Experts of a small language model.
Training: a variant of Muon for the experts, 800M tokens, 6101 steps.
Below are experts of layer 4 (counted from 0) of a mixture-of-experts language model. Rows are named router (the router's row for the expert), down (a neuron's output weights, with its number) and show model dimensions 64-127. Each number is 128 + 24 x the weight over its row's rms, rounded and kept within 0 to 255. Numbers have three digits each.
Before each expert's rows: a language model's description of what the expert responds to. This comes from a sample of Wikipedia text that the model never trained on.

# expert 51
Description: Institution and organization nouns. Head nouns of institutions and bodies, often after "the" or a modifier: Foreign Office, Department, government, Council, company, Soviet Union.
router:109101127094129138094133144157148103132101151135147140112163118134119107155124130140147112090159132160119119086086204125148107149179110085153138121161081127123157119144128084131171112146101085
down0:147126162117118151153148116086138128164164116119101113103124118113111131144150110131094146150137148174128124110115102154155099094131162144116133151135156144127148134116134091113123082128081114
down1:120071128125178123116090132114128115173119111155123123165154111127130115136115119111121126131120163106142106122108138100135155180139120105122133130107141109152165129169127138138099116156119178
down2:144091094123113138126126117101162104097146128100104101136106143133153130062132083159131167154125122161085152138139089091150150108104134091115149124117103169134145127115145132120146113139132102
down3:118140150154117141078149102128126150131102135121093133121126112098115109148158128163132120095096146077118118113123099124117160120105132136142106133158121127169118118103114120108156134157138142
down4:147129101084109095129082136115149130098151141163120120168131160144125124142123112120162143152095162126133156158102113165102106128085127084154099151169145110105135109190132137160090113126141136
down5:077140144079142158148107118155108122126136158147135127155079080146126129162114163129149146128119132162087117112185102140133114122135132144112160128109106116130122120136118104119164141193118095
down6:105169164081160145149126094158125164142134139159130117141115131148139166144150152130120134129212142112129118130126142138137128171125130104142160118078145114104145144157107125111086136133106129
down7:122119156135098167133112148093130122144137171114087151178088114157108106104115098162112105117141163141138191128148085129127106073125181153091137123119172116171118091112132125158129161100145134
down8:144137134135114114160142133151133163063086109129129122062147124113109070133096136144117130129110077150194106109158157150119153183124118145150131108135159135104173160184121137142132136140160178
down9:146070174115108111158121113092142148114162057124104108077133133133153169157151136179103130143147114128149133106124126129123078105139160109106157109108107088145155135112157150135082121121135110
down10:092120106117130104121126149134158168177096118107115132103106077155113121152131154109100095137161108089119172160118143129154117148155139138133150122146161146136073124129093134095127117121163137
down11:149116126151121130158083143089146107108160129118107147151106105124142134110114137150109163140115111123086142152141061086128144112148140143092130101098102120137150125105142092140103116148144157
down12:100146124171179109139127154149102107124148101110147154145145123113114114106128129123143118101136068124116139136118102134130147141127127131123166078107097113125107117089181126103094152111125129
down13:106110135094148122077073160085120139120180136118126108158135119145108122146118112104152158160156126128176119114123163099071123132112145139125126104127107118157131139145117102102108146144154154
down14:087151126116133108126094081159146127128104152142172162136134121133154148156125119135136121128123121138131107173122151094114113151125098092118140105144103117161125145130110096121113113170122144

# expert 19
Description: Subject pronouns and nouns. Sentence subjects, mostly pronouns he, she, they, his, plus subject nouns after "The" like team, family, members.
router:138132159113124146107125156169118118160135109143154104157146166132148099158129090102149106119099165076115129102132168136171106133109076088107127152142115097143130086116125114140124156143126109
down0:127137096118125160089118111121107111162119117135161143141121099163132130120100104145147086148127128141129123133162133124144102190128062108174126142147093118140089102125141152115140105155127135
down1:131159152133146147119143126154135142124128106112154168165144100119151128130144158059105073117133132146117097084100120112152125115101156108136146110107156173154149155134113128131152104102121114
down2:164119082113103149125133138124107114093120145150129131106105120153138106122155148107164088140137138172087134127117117109165095112091148145142104114165078131112120119109110097130159101153142056
down3:108159106116157110086089171134135103116110142147123157127123144125115107116155149135129146121132134115099122134152155083122134146132130067121120128121104104141133131133118112128098142145130119
down4:106151108126161197067121113098107111138136104138109130121163114154149155089121145093121134126104117116101090085124139148126120156156164150137160126156141068129102129113124113070155119143127150
down5:135142091165121156125141085150152109127136098101123121114147136044106117124090145110101071090117118148155148115135158105143141125182110165128142123114118175095104110123110114085102168134117161
down6:130141156071163119122121155151160085167125103119129139145195172156111166093122112107117133105116143101127138120144107098157129112119084162106117120105122140144139145126143058127137127145141135
down7:124127102113097141124132137132118115091103154151145119113161118086091115146140109117143127074169077149132116135200172131178127123123108121141145116151151087128118122131101176109127158138121151
down8:103124117121155112132121129172145136150093134131167140106143146078135115164132086111127089144136148084157128150112164130158146148139103161122105128105092071122153133138116102140140123104151153
down9:141127095140146115142119117158134140109104161164121113105137124150125144128110120135096111096121135118120108124163153169143115116168095144110081135107085152120132062151079156124157135136094135
down10:128126082099104137118159117146133165122105122077143145099130125128125125142123126119104139092159160091135113083140108117121112137162124134113153155123138131144131135094117113155136127130094113
down11:141127132152159127126150120149151138110142111142109122084135151126196101141111185140105188131102130129128161102162065151123089099152148109125123126115159129118069095108168142150122130088100137
down12:136112120133126113146184116121156147140101144103109153114097083118125113095098144147111109132078167140105175140095107080122161112140132160132142174138128134146145129139156100154099145130140112
down13:151138136099093139148103105128123140101131130153186114102128145130138174150108106171156139135107083127163131079124163132110098109101121132157150132123105112110159114126108128127144141125128110
down14:123155152142133140130123152149112103119137152061115131122161151122123175151128099127138157180137130178109100147114115093180130140130108120129133109099093107086126167128137126120110140142133150

# expert 5
Description: Name starts in lists. First names and name or place openers in credits and tables, such as John, David, Los, La, Al- hyphens.
router:111129117151154131123157132136166134107168114126120112141133171115135106067138120094168103164065154148155161124114110081098150108098097128148093167116113139166148167122127095150148168115115119
down0:107135148101106131097095119147113124123080135116150119136115129113131119102104152142115156129156114117157159080187119122150091104156168170113131134143198096169115138131073149070118147104141127
down1:128177153123158097131187112159145081162144107167121147122132125125122117138144153076122124149092112184091126145115086160086126088102105141105096113135120156122149133172124156151101135093123124
down2:138099127128105163154128114115145158156109097137124083154169116164120146171134134102090125154133108125139186102093115092106117100151151132121156107150110102129111087092123131140148105140102107
down3:143147123117167138076157090130117122101146132152120123160164139120136111154117130087119109136150180109182089139116139155156109123077135143135121127161112122163160130106136117181149139160189139
down4:106159162132175129130097120125105129120126153084114144142127135145103121140129114125134149159135119164134140109157117123089107173173123113123180127108142160096094110135123131146047149082145133
down5:149139120144157120167157117121173111144155113123164128177144155114116140120131106095162131161087129120102096136123127171108161135088101149088113108116075140099106142158140115167103150125130123
down6:155110101110098120197138121121149118117153122159103105140114117132101116109130145086138172149151082147124097122123119154136094129130179103130122093167177121139122117131134151161197124103097120
down7:124127100087061127110124095141124139149131113155128155097128105144112094120154151122073083147150149134115107143191126111146149139099144110112132156148131114153105126107169144147135085121142155
down8:150103128162135108112159181146126101125121103154114122144133127144156091143149128125086127090179110113130147137110157147134130091148152128097107172179124134091159120116109124125140115108127116
down9:132164119101139158088106170145123137090140206109115134116155133141119189134092131136131131138103137136125138119094129124119097123119099136102105125129123072104109101080142125094148130108134125
down10:144125122103110126104148068127187082131128149119121124133139115128168112132106142164111065123167098104127132145134173101113136102141144143166156112144138164116135095131123110141174119114110162
down11:112110100151131104133134087151139125131112082100120175175143126123136103130148114125139157164146145149137146114120109136141103099105130131120141162095082138129125138120169088165115135130156127
down12:146131111135142115122099142095099140116129100109120131110109097134096130080117112155140133120130115139111113138175121096107148149132160170117135114125157165104141074101122086153164117114105128
down13:146107108063090161099141093109129179142155125102118154127102117138108140130106075138160091117152123142121117143112135119138152100154106122100074104114129166138147106159126116166085121104116113
down14:149159126186143102126146139145139130102101132115129178113165131131141125106140113133135105127123112134138142147124146141135155098154099116132129168115123105061125116126120136130193099097173101

# expert 54
Description: Single consonant word pieces. Short consonant or consonant-cluster pieces inside words, often after prefixes like pre- or re-, e.g. pre-b-end, Re-pl-ica, sp, cl.
router:114118142123121124119124125113114086121136140135115077120160132186165149112128136149126113090138106089139121143098130136098131112168154126108118102105107165164129125157155114159129126071114087
down0:110149127123136116131128125137106147167131159161109161112128084091137123146128112129138159130174108108139123157126142102139153106146145130140096111104108122129115146134114146181100124142128110
down1:134140108129156122148117160145113147136094133134093096105125053071164136098130094122134134150131096123133143092136135160132103139101148152115084155104131121183128128142129097113142174120163137
down2:120135127138130156189113126098132128126101114166149102176149089092136160122109150131160125109118117132131114151119118136105145124099172099121141103165094167134108116090097081080178150142081109
down3:130118152123136108105092130190161118107098149126156109132136149092104162142153175138155141129151161134097150164133141129176138149169122131123115124112121134154115066115111143117122132125141119
down4:088095131132136124139116107106125123159062135092149138175109139142099144100131150163128131116101168153101140156089116102103130115080096142172112126115154102156178142149137140129123096154141120
down5:169122119137135142079115146111108165135062126164121119131135160146134112130112129113134122125079098135111147175128135179124076110128118178178130129150143064148107114117115097132103159158158141
down6:099095134106138172124110125160122107163105159141112096150146201131160125142107121155112155144125102125148094126103108127106137131130138126095148133126108163115179124158130143170112154081079157
down7:142164144143114133180126145150135124143138148123169105100084122077166103138097125173134122166073176116137123089108113114137120123126071132106135155104138162144140111171106104132076143148109150
down8:151152139126118111162129151135147135151102109124133113110139124153117108081121130103136122127101106095138162153141147143146154154101146143109137149105118119089140076138120149128150112105138129
down9:152166142113117108130161128119143114134085110141104114096155159125144094170138128136079140163149108084125086166137110156133144116150131137104151147148135115131104131115137148114095119136136142
down10:106114137120114138090074150109151130139114111121121136100201155079160155155091134132122114102166111116145105133125164142123080170159173110173136085133099133134123123066107141115108134112118124
down11:137103113115139161146167094130129146112105115156155084084119178131116085120083176114133160134140102097104195129136106149127165117145151109088135093159129156120136122133150183143125108153118106
down12:152130127129145129107112120157137115088158168124121134124143138110135128151162126102147120162128155150093138127147107135111125097155082116199154113140100157122156120115137099128151176172138131
down13:128108133114135128120177112141140126112118117154118107117113118128107147155125128114158155118190122114154148109174129097095178073093119159118149106150127100192125106154162136109140115065119132
down14:082129154119111115123090128123145189105137136156095132144154105097091106140147097195125164164172148117117113128111133129167132144149116112112183148116146136159116110119164147105152151117126103

# expert 0
Description: Infobox location and taxonomy lines. Dashes, line breaks and place-name endings in infobox lists, e.g. "Location in Romania", Phylum/Clade lines, -ville, -berg, District.
router:145113174154126104164139121138082129151131092156125102116151133154118123090126098116096124166133120109143114091129191152162149152132083089160121140137173130153160140128118134126160176104162155
down0:129122141096163114094186128140123108142111139103116143122105136131086154110114160141128123101092141147145128114161107153112135162084122115139112158120155119143167150120155139169124143136138116
down1:143181150111141149129111131177105129115148151148139165141083120105177114165092154128073135149155122123174142125105119149169140108130147135103111093144115112172166117111179114120126095184120126
down2:133121128141124113106148125121087100131104144127064138157107140121101125151137115098161131193148166150125115153138098128134116130116135143162111131165165122150089092137120090101142122168129110
down3:115167128139128155129165108146093171161090148108167119139135123144117122131130147118093070125083095130163117099097096128083102130125135155128162148143131117134099117142127109142158110160142125
down4:137156151153085113109105099101096143146136101089142181136149126121116106157120121148099138092160146089104161152151146160133125115173088088107141149157160100098085115163132129155088139109117150
down5:127148150183117077104123101081141134136143120169160112162098152158127137150123112137135174108110150104101095112125142141127133148137108122084141151122155155108152138097135121124152146136125138
down6:116127111105130106195124124109134149107127169123154095161163133126160193146113176107108121115136087153132113130174145122115125138112101101184091180143115139146130094103129087113102158141104092
down7:092136150163115054127120135122138137151161128158092116094128073139087096128100130154176120134093085143148080115102134100141116136107094138117113163130096146125108126116100122146095102201140117
down8:189104121117137133171127112127107140132121096094126127166115118068126099112074154159109153144080186128156109135122137110122101118116105150121129150119115121104145146094126110118090116168102161
down9:142117129138125133130143174088125102150111121114088176111108122087109139092122134153170114116080125115139137141165151103111147098142159136161126114098155108128126075138149144145104163126137113
down10:144149130122155122120097147175164175109121183157104141105120133157139146123142144146132137144142169098110090110122139140142119152127126137184100119099129146157151128155138131133171134114127153
down11:145138109120145128124140132115104106125156127126132135125126152111120113093148126130106115111111108119113111112117115133159101147128115083119112127107150093153116160090120193133131097109166121
down12:117144134133118099123160135109129121122154096151108099153085119094099121071145094161130114111103111128141095155164109119129103081093152126151151113104140173098154129129126129107112101128107062
down13:103137145160080121166134149063146135109137077161115079108123098132101135128144194147138143133110127138135127101139133104120121172104101112130158174134134144104108114086134136149173154114124118
down14:113151189180131126085135112125169167142110125107138112101142097149137126148146139128097093112119100145096164108113110107136141115103095139065163146137183116149104083129114109105142145101141116

# expert 35
Description: List and heading separators. Line breaks, dashes, colons and closing parentheses after names in lists or headings, as in cast and personnel lists.
router:082102146145132130135158130095122157132137150117148130154154125134121147164096134093122169184143094138138136125158149141119132132123119103106131126155094137109163105130155129085113122153146151
down0:146144090097124141132082147178121110111140118126142132134130123129132141116117134158153085127138092140083132172114085107127082092111126113108135156147141090120149148110097139156172156100099137
down1:142106099150110127161089144188151153119160103107136098112119121105156125060138103126132135159135060144131095098098164089121135153144090107079111117132131107116139176097128159098111128090104143
down2:111142091158123127132103140127165092143158101098129148151129170155137102108151145109121084133108148135105151121111133134099096103120119133109125141153118103165114176124112090147118126122107139
down3:134114141085133108071138117135119107160171163118145148116131138116101127126155141162156099094151166129132116128175160123084149107110129083095122157146140106145125120088083145113119104126116119
down4:150107117122110149129137128167102112125138179061131132104148138126116124140153137111150143146101139097140113146129133108157150132123082127118154139141126144080121134128124148129155121123144179
down5:165151103113110162140182158110146093103113147135123127100168171120110124130124153094122089149127137114157147132098140166102116159089119086125119128113138090116113166141177132138138148123124165
down6:125115124154111103122107174147090115131086136141151144138123114174129111149106121170160147068152164100160093118142161153193134128107148080113121160126169146068160157101121153102111182105152155
down7:148083126115133112099142105125136120118133119080155135157093087121144166109115105152143121141129120107135108115166126157163113123133148131134131133101171141116119118124108125116127125127105098
down8:084126150107105111178142101134105181139110093159103138127130140100119102141096148118107139150140112139140154121153100136113127167107144095127097097153162121168108131130138170140115116160136081
down9:155133144151138112145085130124155106129091121105083097151114139124101154177160102129143088162139119129146155110144140125103104157101119097170145127120080118145131093133136146172151146127126123
down10:113111120129153141091141149142117175102112138144128167135121136127116125112109086113161111148113097119129115132102123083157110086137159116126156173106135143134159100086125088129166121162149133
down11:131129128106144147100160142097146094138125137166151184120109143171111107127154121121108138093182133126146094111151135119149109108166146125121116131110153128120121099129115142105114116122090168
down12:152121103143128126106131186115137135125173089127079126130102126134144143127099075117173137127119114100130138121164141122133114139109167122100174124112149156105127142119104150123125129149124119
down13:130140154116106149116126182125121153124148110137151110147111108096116081116122110157129124105133091081145165096073149140111157121146124104134097108120114122128122123178147098109147156114127156
down14:132158143148116121134095083136088147090128159118150127129086157125141130128132094137121145106094109148126109131158106126118083177152150106107134080162109093125128103129089155084113138135129111

# expert 53
Description: Clause-ending commas. Commas after a noun or verb that end a phrase before and, which, including or an appositive.
router:160112118098139123098094138135118145155109145150182123119135121148109107151151156154119095128153174073089145135139141157141169120080169149102109132168100075096163106112133166151152118147167124
down0:148132163146158161126100112080129146137137129116167102158134133161115137112135174108083123109128142122109195122107129149116110109093149116143127136135134120165141111142161141144159100114143136
down1:193116143137109134130159125103135120119152117101099143114120129150112118141087112091125153159149134178159165139144133073168114097109132075125113134110128161127134172051107154098144118133112120
down2:107113140144154138127151129133146131097100135129171110120150130146131115131165157174138144137112153128086144087102130164121157141116135102107125124132117089182124133138152134144188147132107143
down3:141153125144112083104124121112125127129117130101172151134084120111115142140095123136123109124139151127118111124128076104118156132097140121100106139168157148163145111137144102113156086144097154
down4:129115120145113116148151132121116113113091108146133155104112121131149121172164121185130107147130101148134106127074120146075152100098133142107104107153108146152113132132158083123118147119118131
down5:117149083167106145120141080123134080104123120127134186128146150137124115084144116132159076114101109111086139104128134111130107107096181131124127118111073126149114133121110112147126095144104114
down6:119125063133142131171101143139074154129112107138136069176138124130187159121121109141096132110133162068151131159086144146126158093139122100120110118117120148122114151103102125108142130118157139
down7:156114161107138123113099093121174111135187115148139158148149149157098120133110138100127173140164131117148114121170115101171126124158159142132124106162173122114107143117129140089085142105140136
down8:152097108121128125108150118122119129132133116114138132141134151114139126108102166130104124136108110123145150138121165123142154140111133107080128160094162137135110175136134115123142084117108117
down9:117146167109132138107103138143143097128124145147123139148148140111149147156148180091114145071120112131114134116165150163123125122154126143125095118116144161124153097144119174094136128159157115
down10:125146086050104110108133156063139168150089140156111145117150179128125095096114122148111164123129093126113128141120141138162193163105109136119149113141160141132142101166147128143140099086133115
down11:130129098132137134105153109145110125152141137103089143130089098109128121139137134103139119096115139097128133123130126149113085104119140125145168136135119088128099134095080127131109143124118108
down12:123072170106133106111126143134122126114169127168132163125069164114135133162153128119167134166173120106115136122185153148151129119151164123130134094105115167142107134128084119091100104151116136
down13:076111107120147094159167145118095111136132116130161151152115122089144168079102175124132140122101142129166090152119128129098131147117132101110130136176089123103155154158122129128129127138128153
down14:116129153099113137132137173133151140176134139101168125167165144134105108136156113138149160138122129133126129114137136141126134109134105084132171083125120093146136131143169165105117153096164158

# expert 24
Description: Word-final pieces and year digits. Final digits of years after 199/200/201, and word endings before punctuation, e.g. Hend-on, Ed-en, second-ly, July, century.
router:136125102122110099201154116157151137153139083115098098133130120121161154098158117110137127120143102152114167163134126172108161154108148147125139137124111157170133100137117097074105113118124108
down0:126121136097107098127140104096124115110177127115180093116083137114166127105113134153124156122151106142117134157072118072066137133098137150131137133093132133089122132132143111160129189080099094
down1:114135133131102099139086111139081149133135126140128103151110126093125097115093122138156153148107156112135163104161147127127100113174127161147163131144126136103152087105155098156131114151116120
down2:091094118110172136140110150115116157130141125190155123085149069143081139096118122148114137164119142153184140147104140136108095148183122163134125119113162074132126136128131137127102159142138158
down3:144143136158133135126149145118122128124094119129140135150179093102171140143189112149143170095142151113161166142140108118114155118107135137175145164167108162150122123107104095153157148084129130
down4:109101096162172098136061128150134127140144172143132132151127099111136095128149139138096102174083112112120111145160164144174097134116104100106115131129136147086050127160132115106111128127089180
down5:127115153113137113109114121116106122139110100132123136125124162134103130116095125114163146112114100068128189130134068104099119099141114115129117139153098086143141153157148140173126127155132095
down6:154161149170152131155094105090140142160126135154101130128152096123139114182111118097141119130154160114164137098097154123146166157117172153162097134108121107084126125108108123147115094101113112
down7:114195114152110174199101121161133161126147178154125135152111138123157109156130131128152144097151123099117138151087150132156155164119125130144146124143100168118111170108132115175142143100094170
down8:115159094134132146144105089060149134122113171135074151121111100113144146102120127119128112119111117115089150113111125157109162089144116128108103153127083133145110089160154095128168108125126121
down9:129149086115086166147049103146089146111125133130152083134133122127149132087129129123163109176139136115147126137125118101106167113115125071106107127123134147102104099117120129117131129092171100
down10:091153153155176121076135104125141151084103159173125162155174145116134109160129137096116060147126161125107095075093176143117153104123128076134134122131143164126123142125136151165146127150128179
down11:140101128137133174121171116117121118114149149106122105139133126138131103153109117134148133127079134141128098135115110121151104092133130125124163133129092121137136116096151111132158123097112082
down12:117078116135124157125133075138159145152119111130145102107122151117175085081140135118138170120115138131091131149149134105100131153102088140033117124112139141124141112143178129082124080120108111
down13:148142118124111164092132146151133108093140133105152124113139069091160132089129115142103100129156142163143141127134169118150117121166149129140119126118091138134136083156113108122138136116156111
down14:147133125118113127089150177138093153150155129144166128081106097106142140120122119068121153120131131115128114097133157100119086141113124143128117096125095112165129155119169139093112151069124138

# expert 59
Description: Name middles in tables. Pieces inside personal names in tables and credits: middle initials with periods, &, ibn, von, and second first names.
router:114089128148128143159101109158157124091129122142186109155156155106140077105094126075132134135094152152152163121109124109094135119109136167115091110133108139115128181109111085135152129110116137
down0:103164131119087115164141119138097170140122132155146099155103126158127138126109118139105092126132142121136161134104114126119077084093147154124112133127152113133116118139137113131157118135136127
down1:140140157131122141121118131157117189112174107104138134128128106175147127116110117099096101149132135103170134121133102111146091137150114131127078079106088126126131179151148090119126108149074160
down2:143124162112147134069170165145123129163176135119139141130155127131139107132114149158119127138136115117127169113131111077135107101137106112128192138107098129200112117130139093126148150106153146
down3:139064127103092131122146135140156142108108130088162128113162121113156121172130135144110123108088159143116171135144147157132136135121132177166109101125128085149131122140131155148138186099120136
down4:119099100135111077123165105154112127108103155147094166131158126124117112113150126123121186144092141121110128184135088094156125105128126104103114113128152085156125073118127143159168143128181120
down5:151114091133144149135133154099096118130079126106135127144169165112086114146109189121136147128109153116088138094126130150125146061125144128126124115101117151150133116146140075131156109120131125
down6:141112163115139111105109109144147172134156132102116098138115138127126148123137104135153112152133134111154118112131106090114124157117130113151122163095121108125088133133098105125125113161088183
down7:134141133101103079118125127128146115149187116104162118122117137178134122102140066114149128126134161161158105141138134083147135134158161087122148142154156101119115144149139128128118153109144104
down8:128120153143141151123080097122156167132105120100125102098134057141154073098091108134118113116148115100112128131119138098163132147117105092131126142124162146107137137138124130127131122068130164
down9:104143115067120099153077091146147133146185120119128133128125179112156140155120129101132138177147101105099153148124098141070100130100125166134105107125108115145135129146093096123145083114113147
down10:107145107113128100109081124121107170153089081152135091171145125115133122144111137161157078134111136107136136153110120129147154135095082124155195146124120116107126106145128126123151115127121132
down11:115144153159158100165129131114104107134143111149116133156141162120109108108144149141179156130122089150093130125147127154106121153141082105139138165115117105101091122157126146142087145157141095
down12:147154107119115152122129142140118112130086157155128152103112171116136102118105156161120118095184109096121096143152148148119102117159149079159093144135100137117148122112128123162136099108161109
down13:126133148142092113166113148106134113151136112114136133135112098108091124105118112133105112125120144098111102142128126079110160099100139114128128114170130152135134106146114131115133122083115152
down14:109087141157152107123107141097140154144137141137175110121133102136124102126107106125158143133140139126091154130106115111108122136148125118125182133134139168088080116134140141050174125072185128

# expert 29
Description: Mid-word fragments. Word-internal pieces of foreign or compound words and directional stems: -in in German names, -ud-, west, north, island.
router:113142102147158127179138098097142158144106134129113133113123114160113159110128107159110097097115147095128117115116162160146144167141101124119131104100134128106099141116131129127120072141139141
down0:164171109072123107109147193146132122084082117111121085131125097135155100116123070123108134098101064078132079139132107129144117098142128137099119106099135141174106115116115098121120125126125105
down1:107108175123140128108143137100153096157130099129121118131113096155127139120178131114151157119097133136123198178090126086078116084089137129112146106103121117100131147101131113158137122182118113
down2:121130168118096134154141116131057121132124106154107121136131144130131129102070128118114097131156112117139079100105173112165154147159133121127128145130120098126111112197109110137178137156107172
down3:085130070136175115125117146161127142092129086134096152116103093113138157132125088153131135127143093120139137085164128094179121129142146130123129152115104138148091169093119139119145102083129100
down4:151140115114130160096157166131141104148119098139096117159133102122135120132124180090131127095098129147153145137139113136134133160187135137136141133172148156112117086150079090120129113065140143
down5:159122117135096126092156129129120115120183099129130103141106130097152106155137126121099115085150163123115133080122151133095105114152157101132131126139112149114113139100125162135118128128177113
down6:135112176083151139095141101106077129110109099132142118118142139156120171133172134189168119150129144150089133047140103086100120128141138159099147134117128123122133165119138135098135146127138115
down7:124148139107101085123170124104149130160097132135145140130086084116135137111072149142148129173121132142122138130110211142159130176143122116135107110124099133113125136130115121107101130156121141
down8:127133154153116114114087116145156140159162118185086136108127152131123094145165132130117098087144106141100112120147167119131128106087118159115119148098107107148138138161094187098141126096136127
down9:092134131129137129107130150136111102140139094141121067137119083110153124134182109120126171144133112128116117137152144115107128106098113091152127153136156112109074088077112101126148181118096106
down10:152094130120172115152160158103149183088129141115161087139135103156174116133143107103132129159132135135108166082099140139166136154103150108124152140121153137152086090150115116173098093132183116
down11:116185119142144122158149109120130141148136093109077149133137104049179111161104133116130113125139146120086116118132126098103145123095139131071107072100108139115120156178147125123129110131178129
down12:140142149128117149187129156112147124113109108141069126093182113117122153159096129136156156082086145143123112111115081127141131122127127119147113128096117115112133111135159120127122102113082095
down13:119141054135103104147109108108101153147066149146127135132173112123111157108101095107155147150129116125191133142109138156148141135129090109138107147139093120082127138137088158115083084126163110
down14:133108084119087123136138173146115122136164113132122125133140173108146110056122147133158088126135128095099128120128161115116119137104155155128131127094134144109142101115131153118114123137097107

# expert 3
Description: Noun-forming suffix endings. Final pieces of abstract or concrete nouns, often after "the", such as -ation, -age, -ment, -ings: deletion, blockage, downfall, construction.
router:154128138110148114111087120118087118163137135130139161136145094144095099170106128138101109133124130096106072092114122152107117104172065102137112152128118105137126103135150114141115126139100127
down0:154152093123142108125142151151146121099134142172135130122129112138128128150152120077114141150141110121127133143167136160125127131116121117142115117154106119083148130123105179136100122153181094
down1:175088098126141130159129122111109095063155102133130103088144096139191112146130120117149102170118109132151110143145141140135138127132163169130126081094137100126100146095143168116123133082091127
down2:130110124164092175133116136107137098128116123098101137120099093139143112160113157122141161162154090149137093194138124118105112127101112097144113137117116122103108151145159167139093137126157171
down3:105129160104126126145088134125126097143162142143159123122169118138124123072146117154118112114155111083106101107147120130107124149126137125129156154147120121169110109110121132127159111150163138
down4:158130127111109158121166119098111150136123161104121145146092127175120144147133110131121146123127101119097147100151092106134159104123112128133180085114103156160123175115145122142170109145118114
down5:141140147109118156125141148157120136145123144146127121106126112152095116163118094130127146109191114104140165089089108169162107112165127126126112096138127102119109148164138179109090111116110153
down6:156128131128152153125141128093174106194124123138113115155144119131157127108122110188112129111124121103139185140143133126094146101118120151119108137103151115147134134179081111178113131074114131
down7:123124118164125112179136141165110124096143114095133139126131140093109113126107124156130145123153092107138146120109103114158159141115105125120182098152112142172152163168143120112171100112120102
down8:137151145144089177110103105139116146132125147109156104119112124142088136121116102121113130118142116145086118102122100163122108133152146152177130126126146112146117130122106161100128125172125137
down9:153120170151127131122106152059104130134105115133143127117139095159121145152118077148104159173122125141125130152122137133107123157118102129135142135151161139134152124113156095143189139112144129
down10:132134174124072113117092139101131112097138164145099153155160169132124131139131091126135126152104139109104118136107143151169163161098101138157118127106117144113169102115143113119122116104134107
down11:126147154125129148122163122113155160134109145147129117147054098102123074071138112106092113112153157129122186119088098156103124109123138124167139133140149128128120088127108161126100140127136181
down12:133124119154136120147122130162151152123145129107132134102067117104110137124105137134154109133131128128127189127101129119121121120119138140118150113148091100136125121130125106123178111140130141
down13:129114130124100125168207131193152134137135102110108128097147128105140130133080121118135134120109090126159137136089156127176164135135189162120146108108158125132103130138119134173167084106130140
down14:156113130156144142154073109130148135136120132085098117121107126138148107135131100132091137143102093158161136129129127117120125133119098097098092129129113138132102126122156132155075129188129162

# expert 11
Description: Subject pronouns. Personal pronouns, mostly subjects before a verb, especially after which or sentence starts: he, it, they, she, them.
router:116162122110114148112106154166127106140109130165186116141154132109121116150121115105161088091122152084112094125135150183132111150117089093113102125134089082102133090158146131099151104158166149
down0:111085119126100075115100120135165161085101110108133136095132119158156125115179174149127078132110140156146129130096130151046103119148102101134136098130125196160112132172139136133105147135136108
down1:119111150094100116126119118160127153113140132122153129116113134104134124115115133135124130078137132135134149072156113137100121132138138112108081107131097095120131120165163139143196159137119117
down2:133145141116129099104102113136141124114119126128132133103191133116151093115132144067117085147148142170114144109131165149116133176129122124151141131128119137095121134124121122141117130145112137
down3:158118166142109156133153134137163094102165145153119121189125137175127118155133128105125154095137149122130160138127141125106111132102121107090127126100120145101131138155109110139127112163123096
down4:130121134139143099165074121109141143149085174113114127095135113074148152134128144136158133153113115128181102100131102174076118100166097150141193091144134143109125144175159140125159096107133189
down5:112164136120143141151130125146115085102177176107117130100133117140154155110080143131121120144096134140109121145149125078121131105143086159099136170131138157133115171102109114134108132087132126
down6:089135116118196126126143151113139106137094154137111161140160153142112121119139145129126133149085134147134167135130141150135158131130107172139107113160119121190139160116162146153125132106122097
down7:128144118153114138097136150120091142118104121111130141137130153139142144113119114139124141130160093103154142141131145113127170063112150090128150136115149119109150082134128145141171116135122111
down8:126123127150101102156102127088105151104128104136104140139175132122140115096139155113112154061144121104116100117115120132129133097145113172140129101138144124105156098147119134111141147081138155
down9:090114136111118086104159109112106144133145137110093108141101112152138147169141166134142126139092127179113142166166130133144155165126116120151125144108099176113145149140130121185115124123124118
down10:120135146131167120129127107140124116130128116116152126119127074148128177147094129145131150184103144134148104142116116153125123137094145132161123148138128109177134106112133132143128085150147124
down11:134154132127124142101125152148117139127116140126173093169162090119124165109132109143146140115097102128122139158085148172113160122137111114089109152147104139118140105130138112114179131129126163
down12:133115092132113087153136113103148136121064128106099160132119171143134149140120147112126102147115144093128130109095094101107123128103134154149144136137126155137141139124114117156107137188125105
down13:120116078107136101117110142133111154130104132118156071102105106132144084119095150138120169158140096105141128119125160091128145134117153133111110123124127129068136134157140160130120148144117141
down14:126191103134130128119146127127124155104095101135118130189142137125112146132127139085154071125133083178105077182143149134096135136114126153137123128118132084095109153138146119119164132150120177